Weights of a small mixture-of-experts language model, trained from scratch on English Wikipedia.
Size: 20 layers, width 192, vocabulary 8192, 52.5M parameters.
Experts: 64 SwiGLU neurons an expert, a softmax router.
Training: a variant of Muon for the experts, 778M tokens, 2651 steps.
Below are experts of layer 15 (counted from 0) of a mixture-of-experts language model. Rows are named router (the router's row for the expert), gate (a neuron's input weights, with its number), up (a neuron's input weights, with its number) and show model dimensions 0-191. Each number is 500 + 50 x the weight over its row's rms, rounded and kept within 0 to 999. Numbers have three digits each.
After each expert's rows: "mostly gets" lists some tokens that are sent to it at least half of the time. This comes from a sample of Wikipedia text that the model never trained on.

# expert 19
router:536494528545461446474522534414562465528505530536469437485554517457493532597462531434502588495497500429579473560488459497512487458470606490544464560565530586550487447428544433526421539452453481508546497481535594421507414550558500471406470449615562494527490504461466489500523532495473568362502456460557470492470491502405497452450465489548566483450451498490483578504520434402475398616519536485617426490431504461580445438489532573494458561447547495463524523546467468520479437591458526436501449562514495460636479506443499551555576484494460491515548497448594446432544496476439446431
gate0:525538520460400358518485499529569555512499548530551458508434509484514518563531516504492490553484477380551528545421482493437422442500536517467428448517500561576575361486550451466446599580506544444443420528513527482480502473550432508411522515549494522442444480510494594478454526537379479490441472561563486560476583499524564483490491556432471511515508457487527613445446527471526477538467505459582506520415498514465463459493500575418526633528467582485530536490588535580541582518502513480482476496543491462600588554516515631543489513469496538517491432545497455370560532518469460486
up0:469511512471479389475548467516490517503437474552484457551383470479526455549528448464471529450463550501519477615423498476436455471572569627488410550496527535493496386538566493475492497539444524476517497520607546494486516542538487486472564558513510490493472508493477581525449537495392501466486414569560480427439562440476523514486527532457530531526491521366504588469448505473422504620441487459561519508428526454459522441458558542478544541557512539554539484467616568661519512487400514489503413533482498431489529540488472652497519499505566515472577478498548512424522579528595475467
mostly gets: " him", " that she", " father", " that he", " wife", " you"

# expert 14
router:538509521511496538499468570499536521512570536437617550478516544537402536539492548458559488510387410536503537562555545539510482503485491598556603539542506414462498541561481518485635446616482442485410496466497452471442605507496523444495539502560425422537520474526513609451530550523505388523539510515479493492523529525544454469615527494488538553479494464495566479485464536547539521490465523560504574435530512514504508500561535477516503528454399542593522416450544530477418532461520478517446542463554513614483508538524560384637508388574560499471538556575443501457404495544510499520
gate0:467466481549522460531494397446378438488532580513586501568576440538518578581512517487457515574524551452471555595466548597576425488539482503385593539549509548464498551506564479522501444528481629496398586474520541523559493478557541547448529443519467503481469537484467551525455526501486530479515512551481482492514443495517524504589479494464490485530432402551576549448543488491500412495465506525474562430472446483456496551557543536432536527446451503389530480521534524551426459388516564434478642496494494595540401510474561465494348429465498490532506474511474561470487573462459506505
up0:602472509532527481475522523489444528527499543394541413444560493500528485549499536421412512480418590485398484482490478496510402460480526548464577609503451601491451561472474502490496480579500537501364453573514520470521614523504502497337508507503522489478503418389566524542548524499510467402477557452534598495455521402514536451537494565500533441574492444554491466447566494528487465443558448428437506484572469566507550560537486466484451462527474547579441485559499586452579569442593512470481540497453462524470493536502486516537505500425511504497500522564549598518517463380415517483
mostly gets: " sc", " comp", " ext", " Sc", " int", " sh"

# expert 49
router:509560497450484368487478420487515453460457522545613566423392453488511483408507521522523496555602521455492533402542476515498505511457408418497352545432472452509495474494457509507462452440507491561495504432552458485475545480395401552423527550478531493486449537466476444474517492539516411525540501463459566523578541507533524448477454489499562456462471455456530567487578479476453520472513547497460408477503495472527420546575554582547548586547568513530517498493513511434604503465490505509498548543581543474409505511543502416520533558623498418483472512424602501487596565503533601420
gate0:537476515455449509528541528473415492520458578401531520542408444638498545523538540442427493482438482495581474498481478573538547430535472518501442439458392472486553521521512578509516482524534503520518474454504468517573499496474427514462573432524551475463402534443452487426516496458483505459509535465535509568532516522551490607432441472511533533528400533361451613542548474483454450540461420477506533461499493498514493526539498532565532572555373498444517492474571533528417459569438510435574409482484467470472554448459432515430514567645483485544559396476502565431618493475522475451
up0:522485525471508481513491542472518503481453461564480490449456566405541516485526506453477472487554578472463483544477473448425482455544514439499548421608421467451436494534615488598402528444480452429405534548511535554575464550471489550576594464405505510495498504469462519604574560523509467533425465652512542502536522459463480466593501547544460543509557485499533464510413606458589518477477579498510493462574536513441507564474526501493486419413577576540526477542421613586477454478480529493563433571538517529471592535461422507552502500437491519549457402557468507443555557529536460452
mostly gets: " offic", " manag", "- Found", " writ", "writ", " employ"

# expert 22
router:505529526454539525448430544476505417503423508535487479480421503547470492438487526487448485566429457523466488470591457557499489546520566546587465587399558485424526517468463548526553470474565606463574552453430437498510439420375488532441455442548427514459459550530492463416559450492453575571416580588461489489535484577539441554461498447421519397530522576539526469503420511523449461535428513504491448451460531499495378571489482566581474467423510479527524543524436435485582578438461440466472491427565549418533473505521561518545515490519492493581408471512521410435476509494482430469
gate0:478459572528508491498531497439453474542469555496538476373464477522490483404494518475435442477453419516487502507483333473517541471541569594568432584529571501448525495488581529528449508606490588548472384498523469421488436422438583548536531490586497460486542553482461542480510512461479497556464473586484562546530513488532455537464457554456571410474562495485484459494403482544537556515415409517554540483505475445569480495539532438474454447538513511488481449491537501591556643533439453513464495429610405530584496449581464495559522493557555507517473404466595500479532516478509451475
up0:525533564469545524587457532328491535512549572575464478471485512482466489420571513455532521437465538501502545490450454485536547508560436503534527421543561489532445528377447474496489522480376493510569384491540476422414524545537507464542461421465526434467467605509496513519485489514408503442571530528459521543505562532490477428489561464458550522382575576503502559375488453497577499518523533553526560464515537569542472403557439523480471554517380525477506498441450526427522587559460481555519504465546473466533610478510594473576516516454485575522434487483482536528592477531436459529
mostly gets: " Met", " mat", " Cat", " pat", " Pet", " cat"

# expert 62
router:508498526452490455489509529392522483468432463537569410546582511469512476539491508541474494453476488480383544551495575505486460572413502422487619435446468527531488500493452502536463468541470473532473499508518484442495591430538459525486440447599481594544505433503528421494585450428429462535622513429441524497491468604518535526437491476581505519583495465513499477430520433543481405443574543400537458437441530472467510501433456538449536419503458542585461459393527457457466502586500443516512453530477553503565467571441553516542574601606473511434460528576481442488474420543431460469
gate0:498497504547558443531528457579482474453583456520529426491495553555585444519446512572551494366508478489468449478450415452557524434501516552528422462547458512537439468435479433529511494574539499549405491572500509490601495486526538440357556469480456519559564494464465544555532573555523500472516477500507467489502421509475510374459493454577406450528474376572494517639607515550568500410491518445509514420558496449509503495504536426485509519607480475485467460510538491524458482486485381416477557537656447523452488496525535506471504422515467483557469493502509513583486496464486568438
up0:452469433531491432481466504495472529563432409514434555551501443555522380482422485542543483441503464540470497571433452482535553521502442533428488450535465545449491505500625529471539405548464574514466499481557552570526469546527518468584480469480588501500528492527549500531512506591447528517609502503400520572573544604511556557599473537503566496481508390482520512613586496580510509376455566436547554533414527417513530520533441515431426535565493443502494444415458453471478495538480514481478482517511482508566529555453575389473496483610554471406510540490459410444503483472530476485
mostly gets: " (wh", "chell", "while", "==History==", "ski", "kins"

# expert 38
router:514424478611443523534529431503567509551461530464514496495437514476521553418437452535529443438453534573531557529523499540487457443546469561447466461506502577452573596477515504482556577529503468547505492543486472494453527493483520521490529505418636578577516549387455520525449505397499505528450481460468492562505449502561522474611397576521497516571473562460508525508556537409552407502490486502502519468550510462452421552464499528467506506491441526449531599479466433416552525431504494521515472531574403561477392530429497442540489504413548512662590437567557510507450500562534548598
gate0:532505511509414431497473393518477466537454621542409467563502596511454529471534564389498602394582477527604511479599441525626545416532508555443444470491482477566515476497489485508453444520500456592519489447483515526586503478444434491465555472478456598514488532468475534421438536535474495498521474507556562406554483548504500534587467450490467529550637422516583484534486475502510522470548456465513529394527508489497556438495475521473462522477472497507582464560486485485554516494501545493457491431467514499510462561546592446475489493518442499477471482534577437367553397385568526560
up0:536501542491496520564464539435483513443465459527547510456565499492631544432518411648439537500494572444510543431531462397511461480438561547420489421388536461440492522491547509521500483425486544462517518516519565461497430486548457413525419486473508458510475508495478510468552464469601564491466548530456454629557467381524493453462487492538596534576508525476504479503544536519409427442462536528608547568569516548491476530538488566492477476491575522580434410560497341542437422525547464487501445527534481522544535509496519499510492540460446611572502475518528548568450575486467448482
mostly gets: " ISBN ", " Route ", "', ", " | .", "- Elevation: ", " code: "

# expert 31
router:482437460515459461511573551433465513556541520463495530436523622479522493446541411503515553556441428426519495506412561497493511496559497568566557579537475570498484565536550477472506539559416526462627549508498493476590444480558396530534512452478591496398554485529518513557495571491416593484455511513452498531508436444498500456569469489484491469449538498611434500523566553492533440492538456491440424559512447450515529445494547407394513485483530503458475409591454555410485571534559588545449464442471439576466544463532462529444461592526553555531506516363453524460527507482504423493
gate0:464450490459459385442487495500480514539436516514575420592488508529489442506498591493519565539504518399498580517490476485516500540336529564501499524546466438507505500428523522512516446534448511527590526499565491599525467465461633554428455477496498463435591513462507526624507604527515403430486452401520518516586522485462564450560560507531450460462555570316486463441565507457489492508410440523376454565453424503511529517484482530475544483490479511544523534495493537438440486506518473523546501494526483549512439544557481448479455589538492597464481486584483463508427430474459532505
up0:536434452548638575538525483503470440507543498413465532545570510516455490530498512474438497463440442379516494481508443500491553487520517512591490433435525505629575522548488431511447513507489503517609482534513544554529538558603474560463489562548488481462508575581453499553569504396572517528526526521462570489470424428546435537539515491572540462489414514466510504483465511397474451512462501425502481400470492461486465603384486458580541498506442509495537400508523574513503474529474495569411489497488510604451584500589449495452439596504559573557543503488471538476600591454488477556
mostly gets: " by:", "=", "- Succeeded by:", " Dr.", " According to", " album by"

# expert 42
router:480508554497507498465578459562488527456484480460550525479520526535381576483487547486447490529396449494494455491504521419450477441476542520573539490497381527528500521503473458526500497491480462599561459527559538560620560529534491478392502540462572435559536440433402491499549493492412487499469486443478515419536430412601443417490440505550497532473513543507454548502586520431633490587496491616503438451601483581468576508447546412550457482445541450484328512473539465481493462543506521562508609467492431501479504574517480511483474530514495474473571426518528554504510509442590466481
gate0:465531394540517533512539465433528470527531589460545504490430505505606483466545532550579570553519575527459528471432559486442560505478580510538542495479478565505504493419542442468489487446540516379483459487592591525562471554548462426487647555445399490441489529514540488511475479475489450525473495453462600381508419475483525495483466534451524495546415427544554453515455471521479491486433473511500441385478507493503526531521482461555458543451477478488540495491573518486548465475358391532522596537573435567446494523462468536425567536646503524545425436591530494468486481563484529451
up0:494421499574522394552481496475547511536496561470526529441516502541582520526451469451506526517514414523536526475540603597413453543445589533575476570432514528413436544532569531445418467528572544459530476550483549515518408492571561546492510498451406501594472465487471403515595445633505549426501499416500400520441505546531468561513504514463463533546538473553463498540462451470458441497400538620498472448528499535521497453503474577539511498532505533536497379644574536482597562473585527606514431522493565473482471486442520477537572466491518496507558479492435526471522485514554476502
mostly gets: " several", " many", " published", " known", " various", " numerous"

# expert 63
router:578528468514490486498557552466378562412508465531438395439536555526537522447557454426558571428591482521556487540486483430461468466455519557558527523534507571474535501446522477447540483526440431491517533545506565578455523504518446428563556575509476532583524606492550548588527486455471451471585503500489497511507464492508554571456508478447540491489510543389482524478461522540553543549592463466581417540486517466495529536614527459448488433556466463542507527561384420562478481552507526479536425404474550541589534499480436588414533579458522559524526537495410481570496360501487524569
gate0:547489567458557409517478557450490503512551482584508497525477490508545534480507539558462539464473493429492544577457534399542375462535496521521500446405550571530514475430460514459437524477445522498455417499589486551516434457470440503393434504447479488495460522423523571500506511528552500477570569410532496481455399443550483502453501407540441475508483529518553462447520529377560563519556480477485470471477514467469413483440513507486534464508601471503512354496451469472442480479595550521525539399436499474526473460503386578432553535556315470517528519511417487414513474474443500425
up0:428505514507373547480593385446495467473570489448452495578410524494436554438435500616511486531475482537524555514453381535543443558508503483557471502410513534520603558520516507554519480452531488475533455474447507479503466470515460492517553524483489514457502545520422507485467482553540469568499550526531454487536505491488574482557490518466530470489392511449519523523442391401530495453554557500405508556563448434616423497451594428531527500454433573554478507523568520505533532554484484481502427586531495427406477537494492461456571449514478557533428475627562591457523619585451554516
mostly gets: "ão", " José", "ardo", "ía", " | BRA", " da"

# expert 11
router:462550513542551524662627564519458395517470498439511579431487510523486450512511552537459454500431482466618519568539466545553510530453559494533557392515478485575450548473415542529482500424507425490543480530448491395477521507519527529428496522557455522433442431487473427483431522412478574515517574460424596561560544487517433527474477504548576467548460534510558543442576524499535496482503554460471413490402504496512548566523491534453568584491467557567498537420484566485569513564477465409462441513552550418466572496485453449521463510425474550607466512506537529464596535487502457452
gate0:593519511484404489494477534507401483625435501490424563384458522539511502460560495513496509575463442440654508512549537578495510477524461592551496516384518471546446438481451460462416458555474536487493410535524491524497455486523575490426536586485467467473501538583591449495537463526496557588437478503562468495472509497547596513459515476482529460493503516566583481456551605512535450460476467519511434507442486596531505447480519425491429460554445507435375536439495461440581505518556489506424469433414500432515489503466484471424527515468522552541557524460532452525445577368448516459
up0:448509590596460499518520490521522532477488508509559524552605506473557480424530477554506453502528452496603421454545472450462595492531504508509480571475515441499484588404436507451519464488524465476578409503509483494492545517560535483448545496424463444446457496561506477536532469544577382634512516588397561569488442594569527544461555488433556480489494505533428456514419467466502461542539499459429406438496512565538527516402516471442534583428486479412473452545356522468627525467495435473443445457552494566513556518443526479484560461542478474462554509414472520485504509424411539501
mostly gets: " Ell", " Matt", " Stev", " Wil", " Lind", " Rog"

# expert 20
router:446395461506458455499489593547493451552511554522569482521432548538494400580573447434520513552445449370480593533422465480507575494502477506507506444540442500472581565464533432485443490522415539484529554541512470498527458390538541420485506522458517448470519459499438502479454559545457547460491507434528445508522518441567574534564452470487529544469440449555535439546509569425528465547504444520432541533506425490653462545583499510473497541488472398514428531505513583520443574463514546489531450523521393546544540535436521493384411544495529539615431467407471450457460451510536559529
gate0:498442493480534543540452540541572489584505564437658495564484425509441397677467498476455582545521431471557449501582462545509492450584452452590507462530486505532418551502526486397409514540575446467402554460500521531500470549501462555461498572575489478537463474507504519469553488440539546498494489412536506560397529526600493558560576472458461602507516416503540450463534502587532519483501442578529425475418508482487523493527474537451497557525483520492501535478435469499452397486432467461490387509550555544572520558493513546492437479534513512515447541567448518515447506471597542521
up0:541450428543526491500577438496451495498408568492527501498560417535404581507486525513496442554565504429481517460442609569532500455463541501533448467449446430536584583476452455557411502488482495538421460466538484495566611537513477403486491413513490446515457380565461415570483523482481530429527567494535512529530487518487536438482551530444555518543526635442521557573456441473528506436505489466468590621524502511555456556548495449534579529616455532386473620481572553437527527491496510502531445421514480574525458537593521508467516492550487460494462511526421546465495528472440478449
mostly gets: "\n\n", "ation.", " year.", "ing.", " season.", "ations."

# expert 25
router:487497541451498492505590488484562562566547564439514564505505485512577553576611496567474528518498447518488446465429473453410504509563441500468423529489420525551551490454495543505448510613479589508415526513543599458523543439477525440466541473516526458489488483471458469442428439548503462430540550619481505459573447526495459462518467466467567358452557574490480538457538511396440423523478446510574485591498498522476549570440516498511463456511546468420473491452476525583456581501463479571575483488499486437545488635508514610450527481566535459478548567438514528423597470516555422574
gate0:526485502560452464481482539506567534439500462474482445505458534610604530533511502475490515444487353435419472467482547451507535468500464480544453465527457458514530581458416545578511456542570491600589452487500459510491581496518462462445510479541529532432473592507527492487551504419482516447442484529491372503617478543498505556486413418472515369548439469432559476585555474532480441561483520434442562540586518489463456492502619403496451524512442488498447466511473474600394537382502469525483553442488460555554440492488441474501493465641454495462501478518513512543448451469585513494
up0:491535501457478426412481489518562536491499485513441475471518485527466520462544483472537341484570421492467572509440512534611513532541474539514487429566499505496609478553476558559568506561459531546616557492480479513453645644505522459441466509505427510482405570486560530507537516465489580430575552580386453392597482464486489454487414462493504486480453506486504492511485484481515527627451542411464469557479525467523448533582493487489517530422449464457507551527449429503472458468475473520598532466480423541460581535463404438420519422545456555469519565461479540485538484534490546467
mostly gets: " took", " signed", " led", " went", " used", " provided"

# expert 61
router:555449521487429525438580436406511516476521463444529433461517539517488464456441502511437558551456506436590449577546444535446481401519491604499472481493581544524550587498515553504504468529496481512543530549487547412505520383489485432430507560453561509511528517485479535432449509552448515469514392493536461429475575409440510422493477534452517483551526547546544595553558501515576522554547522531506432556551513522460509477506566510530520444563495478518539404440461533575521573401469496580469487554538468401349379570423480537513526434526473538460542446559454408461446558506551523557
gate0:470528434481509570477550381449415518446481504482503412434459535438468555507472527611467513408499561406500581441570540605518546454469565552455495490485553528444449506395570461549524535440532514560521575450585498445505529503517478484608411513558591491432494564490429535527418596439547473475498503424553487523486526468512507578498489424489541498530569431472489515510409442511553498534530468589546500536514504510385509492537482479522555575562603520468478470437438524567503579441413415517464550473505450493412463435511501473505489474566530568574512512592508483465543478481583471462
up0:542468512477571493459554435401449444444502457489545527365469444421473464493515561551407553530445488402489552432573491542542459448382594553507435540401509537485418430520500547505576500610457493514457520445560577522545518452463509483491527521490611481426511526489440516546470489484477411489520417510553506531454500469462529495505456453454482418444515434430538487547553457458460471510556475549378490534511489468467499553570486576540517427512502557421496420490415509491362450436567472482427546488567422498526421598461454474550531488532487523544506493535474472434466502475577442471
mostly gets: " can be", "s are", " very", " much", " it is", " is also"

# expert 3
router:544513524460506500562499488555477489633464438464504495492472459513500522483475399525552441449550480520579499517425582535404550523471386472512546529526544412531486497498446544565398536433567467455458483528447447551509537425467484484431501501536474459533535472432508396576478429528514464540490476507557445449504573452474446442446587505485453499542531471452506515671404563522541581496491471452543474551427546506484475509450464467361451570487428544502419503442498480477459449477488612508505482502462563427451520535452474439498435448544568542447404464496470421539569574492447559579
gate0:509487498455480535420474572477525523554441460498470490397506562504486473514507387590453514420555487485469431550481446396465537511517499530525495534524458456559489500460541492494500475532574575508422500635508432493487582457526488580518588521561595510472512537380497563442493543452452560543464506447537445368443469480567506439557546582499453592494502484521538470465532467489532462501570451532552489498466512549530396484506550502450411587433508406494454442437472543622497466485494498451600491438421520434487474522496430382471489522582466444452532454502504515573422562412489511472
up0:509490512495514486422554449509605542427557489587550521498530561521508444513463457563441504552448540496467497449545607507512488584585515459464453502445456555377454479467533522538502510426462516573530497506417506454464449468563483513499497485504541415477544500514471469556459499577534394374539604487439514560548553493455534499451569398521429511491512533398512510461532541513547520506480611534470504358568509446501543476455469574600547482519499539475527513533490503532446451351415484518500431561514502403454584582496598484493467539478437536574444512542453532517553494442564441528
mostly gets: "ä", "ø", " Sch", " von", " Johann", "sch"

# expert 39
router:491543516525548559501551488393468538536602574527466424394495537496431473451513394425509543504504525494537541502446528452462619487513507450506485566577535608530603521532556546503499468426562457477584530471442505472534466490463461453458551452462549509466552514513550538494429557459482576404453482521516428597436423480429490511494474497462521485468434466641439545515495493531522422537560544512469410507611449488532576457463496433421438598468584518414548523577478539491469489557575537404465510433471492470543486516570440532495488481453458498617505545465580505538506481523446498465
gate0:518452465547502515563534448465542565596519483559598452473510486517516477528589532459416524425538528464503474446426467452540516519496472429446531588363500478486479450485526515505449545498485533411588550548476471503490497531555450545459546523523526483518517525438470475444512574519427537460479545511514501606520521541462460508525508568519469448485421577493487634493529485535557390499452507521414426488502450435483338570466510423438513519472555478551439435587516546539436393451417509426441525547646488571458421527525507465421484482446511604536520478426464472506569514510527501536
up0:514591484520545443427408580511526540392477455385461464502425462440466529448391567453584504524487527570520544540537484507478421555430535409536528463597478516526532577545506503462532535513546479471486486452491562473426477581520429451491487496524490494430572484425471512481506445520561447496435475503491476503508508478482569610500509438368504603604539449489524422461519465424536515457487469565562505510507491518483561435531460500462430555646522555529553556512535533453514513504455543557456470448486497578545556466419431438567401491540455447525538534506588522535516514458469466620
mostly gets: "- Authority:", "- Species:", "- Class:", " da", " in the family", " name:"

# expert 18
router:547539477485510432610443525578546493501543544580519487521580445465488404550451465539564450433440508425570502450568503419510585513566549528517457561468481624467455495504500571528476489587478535541500486569427556526498480588601493544611492488583467409495512494589584532390468458548524519523570547500502592464496488422538475493507475494598416487484503497436593600550493523532451460468462516509477591465484537402490450391490478501473490534522525523499535456463442539472445489558578535470592474589467496573479545397490486464456525485521484463514545605574454500478542472505490441511
gate0:504496522607461492560470516465471507449582567502518420482449588534555459425421459542519543462548509533530549603499566460542451411550482472502332522512511535538528543472463550415556448543480506556485499509407557606477502428552463571474513503597460482532470478503456557575535525540480524492530531498410534501477507455529527527576597491529537503527433536482545564515473465459393481525492575552431511440425457435516629435493517513425438488575472471419509445531550518439589494472541483473489431410430429575470528486435414491503537511539450513506569569406521576557500503555506501533
up0:625453523445425502598453456511467471500506523547490547545454402406585546495442558546491436494697496502516492454581502549572475543496468468506546424446461532430484473469511461481417414523488540503500536485484452535524585552497516414512520463468467520529439519509541496586546397497510603548471601488506519461494455566526544551471453513478457532528411389544497560543507477536566419470463492477492429435591519495504486517553493513544496425582529526430449498416462470526472463516501613452502495534551428431505425509476553489631545487511492493443398426488572514458507473485492548505
mostly gets: " tr", " b", " br", " the b", " Tr", " a b"

# expert 52
router:401510448563462506464417442581464456478484451579494412537462492544482451459485563568482505446588531516480439441486501516421586449437563465530491537426425441511465467470553472512535470474484509516420470498545503483509538491592502441509524510517609522460593441482436467489456503603466449486449477428594431575502555520451462464513482492560418484471460354563629519561546460511449503456492443563457554431596474522466462438450571471513503579465548513523442480472543562460496543505597520465515546496560483498487406423550471463502471471562496425488554423560515584440432541547554561552
gate0:392497476463501511508517505558542484438497484500515474503499541530515525480487599402453517373531515568462444476562485560478541510474436550434447591412455514520488531447470390557564414559463495553539464520495506520532464453535572555396567513598516493534508520498512432556425480479525468451500413504439479532489490414551486541579477441507470441571391388494558490552558504465502488510554449546517506463470405451483525505607534524595484552450554445496477461561598487591473514467505465440584469434490388572519419478511528508481488532583541597516598496557501536406422489538469503495
up0:572558542519556419470495599401538484488483481547532542538493470474494485460595578389552475589629564514566407469475504560465563533502462528466507455497511539472485409490516449565510469496508420489391575491491510518498597487437559556543397512450503503461373506568554455468527427496446538520361582464440509513515466433625500583541546490485549552434563558479518485437419547464477429486463509519535563495494483483516458483424438437512465528490560403487455486585396495517459486544481532489550512499535521465561447508530526539398529544459438526504484541452478498473531508584497434513
mostly gets: " of N", " in N", " of V", " N", ", N", "==N"

# expert 1
router:506497566409454488486567623400524428474442530526548446600496464466510513511520463523497512537460570448430453506500450518500563598390481435470474582508491521486544497466428537428450450501527484585547531500573613518477496502442505549501443518419564586465472501518488525544436495516531445432439519500584562504535580488500565562515537441483595494538478504443577551493420434542460414439588488514445451440557494437555479473452411495564513528528493566537531508502486560421511376552514488507461506498549489503530440535561543494493437482595536481476432560551552431656460440478508433513
gate0:462493497461483452512461677369474478429593524560523524507579459509502476431539452442510579457483511463427514488439479460561575597515496447411535483600432489585543567547543537483541476473556523524552538483506497498512488411460566553502541492451500489512459522473479429448468541543426605489561482444531492429466587528509466544464453528465533491545465424526471456582468615404591484475447475445496494467499457613537425465502506490491538462462473409483511514553518538509607486531460524580527448529497473473481445490535442574560478601476523422522477486488492448598485491447376458541
up0:585521462504377417441567495555442475482529461484592516539458540440531514456540494474542426543552451463424487465532547431402460509542503564542499420477501451472425560471503432541515575441452466497525465481519458576523530423536526539460422483623573610574482452537490499523475453535533493507530473490481399529452439563488464481564377476480491494535567489522484480492459477496499439430497553528504519441497506584440451479464411550499390536531526451556477471438527497494411650478555452563456485498463511503564505487528442553564537431604447491518546617421489542424549541538522568500
mostly gets: " ide", " respons", "clus", " stat", "ecess", " agre"

# expert 47
router:560539454473484491430457467528434453507556515543564454494434477523564575506493521415572536562504567510540450483530391495451446541500445613365438604576596466503467473420545522564520468502472480568581495525580494449465432515511483430500543441493555429483586566444568470500551484479513558540488608498477505413504474494466558518602486478438540602562559547469522440494522475446497541519457495481523585493538535414472606534528459528569485572517439550416437500619517530514443420507520518562520566522473552496468542527490578474463512467486461514501582426434466569508492535574432510473
gate0:512582535447452474513518562520588428492533475442467439533489512529485443482451536528540495561456577405533545518555503481505509470506514539559496558657480548592490526557531498496477464510511523525405560537457518436543533459442463604453590507486454517463435463481474447483596513550446505526471554491649567515537454497484558427606450531419492567470543552464480506543501504496531519474602509534517410485377456457470540489552544560490505580490562457496512515412531500486559609616510532558623496527456448531481444527493447587474458513352503565469493464488419469525525516518541450483
up0:524564500541487494501557523443515496417577531447591489454532444426581591513532494535546511443560459506493539423490516478476464430472463507468380590534516445576484504544494465477521481529533437497540516459476410472612488487451521550549566477524376434454520518439424504502563620477542499541536511504402493495431500491591488474493487513525503471485441525482536422537436482538548460441563526588523510530450499544540456377439506518522611478552546486540541536475528593437502514565463546492424433471435494549500594509483505422514497383460568602409465586450605427480474559487468537494
mostly gets: "\n", "|---|---|---|---", "Personal information", " UTC"

# expert 45
router:517546553522449486459497597515528508556554544456479558462449482574403463525483500598516439520425578495531477378492476488523539495428458483435437468487524509522512523489549495445432478544485532472463439503455475518465501419497497497554451543543489467513571513383480600475468532541558434561495497405564443606518552493521507425438565461497544479597538411506578523484435386513423490522543512433435518597495455418620483527498484433492486476582407525551503473480572501569538471545508489612494406460601546524417479443522481492527591544556498432501515589502566553516443547531542541500
gate0:526605490477454465519481506432512435538423508420452502437603527461429522573380503461530593476447457466510488513432517459513526466478494569414318485511517546625566540512583528528433497504481527492590454491429514452481389413498499484450488552451532440425492486486499571517537570414543469567474508468518550565454550481530530428497435557501570443537514463518501537440447458406469492429383529510470403522449477522493482557517493472483397444546482451470524485532466487557453507519477483446543460471577548538473496435559411546511549492563437502502505537507531547528507470514440630466
up0:558499512441516564467506504456504502580496478489616519487511407458452545509499508482357579457507518483489474496512572461557444440428480476553429505468518508398492479419444590501508483604558564627540435446413469534384453511513515393496596555503442515578466492560461526471497497527425463532449434516467516482474538457514541567448471583483539463507517508458578454416581487557543461626485467427512469489459465535526396552571558526537518452444475432506471493495520533544494542474534501414488488443496506419448436486577544491472480520612427485563583464490513478544609504490458502444
mostly gets: " sl", "- Occup", " Sl", " legisl", " to s", " a s"

# expert 15
router:429533439485528564524599556464386531437482557483563550540541454434492560526486461449539426543464567522466576568501499506437495538490513405459512465440489487493463449512507502555480529569554506445431600449494482527547519479550404507520561452489461549522442493537506527509444410526563507563537509506513397537546571491544481600447474514512577557625636488551513566529508459488523498497408533499518613463487526553490416510448394513534530547549516467555529509489431585433504413561503398511522429505538435575445397483507505446417420487512484463537540532451527564455590472459441503510
gate0:515591523460466483487593462507552553473421482514490522436488465502561485618495550524468590524452501479534478490489456401466533480584590595458407514533521434527411548416511576427479468582497476475615496570397496581504426529427421379598490546545498484478495434508509525524469497489471460530406571482463496522499575480507502527509500420572452522471562526434525482531505429424490489516445497552530507524457465583574416555542476549521533508601534532535515449478448453557582484438480547538525462516548512554541500421563458447456379520377432526534494473465526449510499436474509567480
up0:592514505544466509552496455436508476522612479476492528448498433522542540442565521433474461531492481516509451459548501476417540443494472527600460529426454602543510496410446530485505490504469509577393476543526540591463508514500428632516454573537503622494437474629549557519616445518503514524576522482618551473407509426502515533567601456579539459473538487503477526413528551553508498504504480521400525496570525490547436514596544420528486446403468498568538475519553592559484479495578399488505513427498498475467471574498481535476463537504520454417492429528505486437561511547569507508
mostly gets: " particip", " f", " transl", " al", " val", " regul"

# expert 2
router:555505501479566510560591454520476537438503420504561573504539470483587565507460561404545506422478433508459487502503464578508502509450544486556529447479475513394502496501502427505591487460553519632448458520459565422474518519478588595485481518508478547488540461497583534401530559396451528546472468520547481498463473501504469542514479515501492599563468498526561468411397617553486560462496573486557519526400526578466527366471487580498515549534525411527493495493508502448443459562532492499455488444616572511520513452475531481487464465473615443543453416541458505560400520467421528410
gate0:439480476555495428551436480455408413550502476480494468520520437457549381528508503481533486399392412407553531377492516518483523621580558490529510545462486476544548474540581433521528543484510466441367479497420505386563492516543475504375502429438502444441560541511491529592501560463482527459392469475567422553483507465506441550544475526547504543519458534465521489465540590466529502527443461490519496502493417479536461488568468462445441573521495520436514454507469504603527511476468483387442440517582433470472501351445580527506492565458487516445445482496525469466485473485525502522
up0:550488448440562504438517531568549481551600504404448570466505507503489524491468438584403518571440542600612504464469471443550427471538570483530532528509488489503500500475481459513610588575581478539654594515516351553506552559452520562469472511489490435458488489469540558438534506466544367528461481489551494461476577552543477445605524566522404474452522530501527515506495411474572546468538386472487512460513468525532445550514485414521533459500456587505458482500481564457456506535561423590453486507399484387502515515555535507493496520498506531429459516479512518474509573505549540539
mostly gets: " phys", "Scientific classification", " chem", "oph", " Olymp", "hys"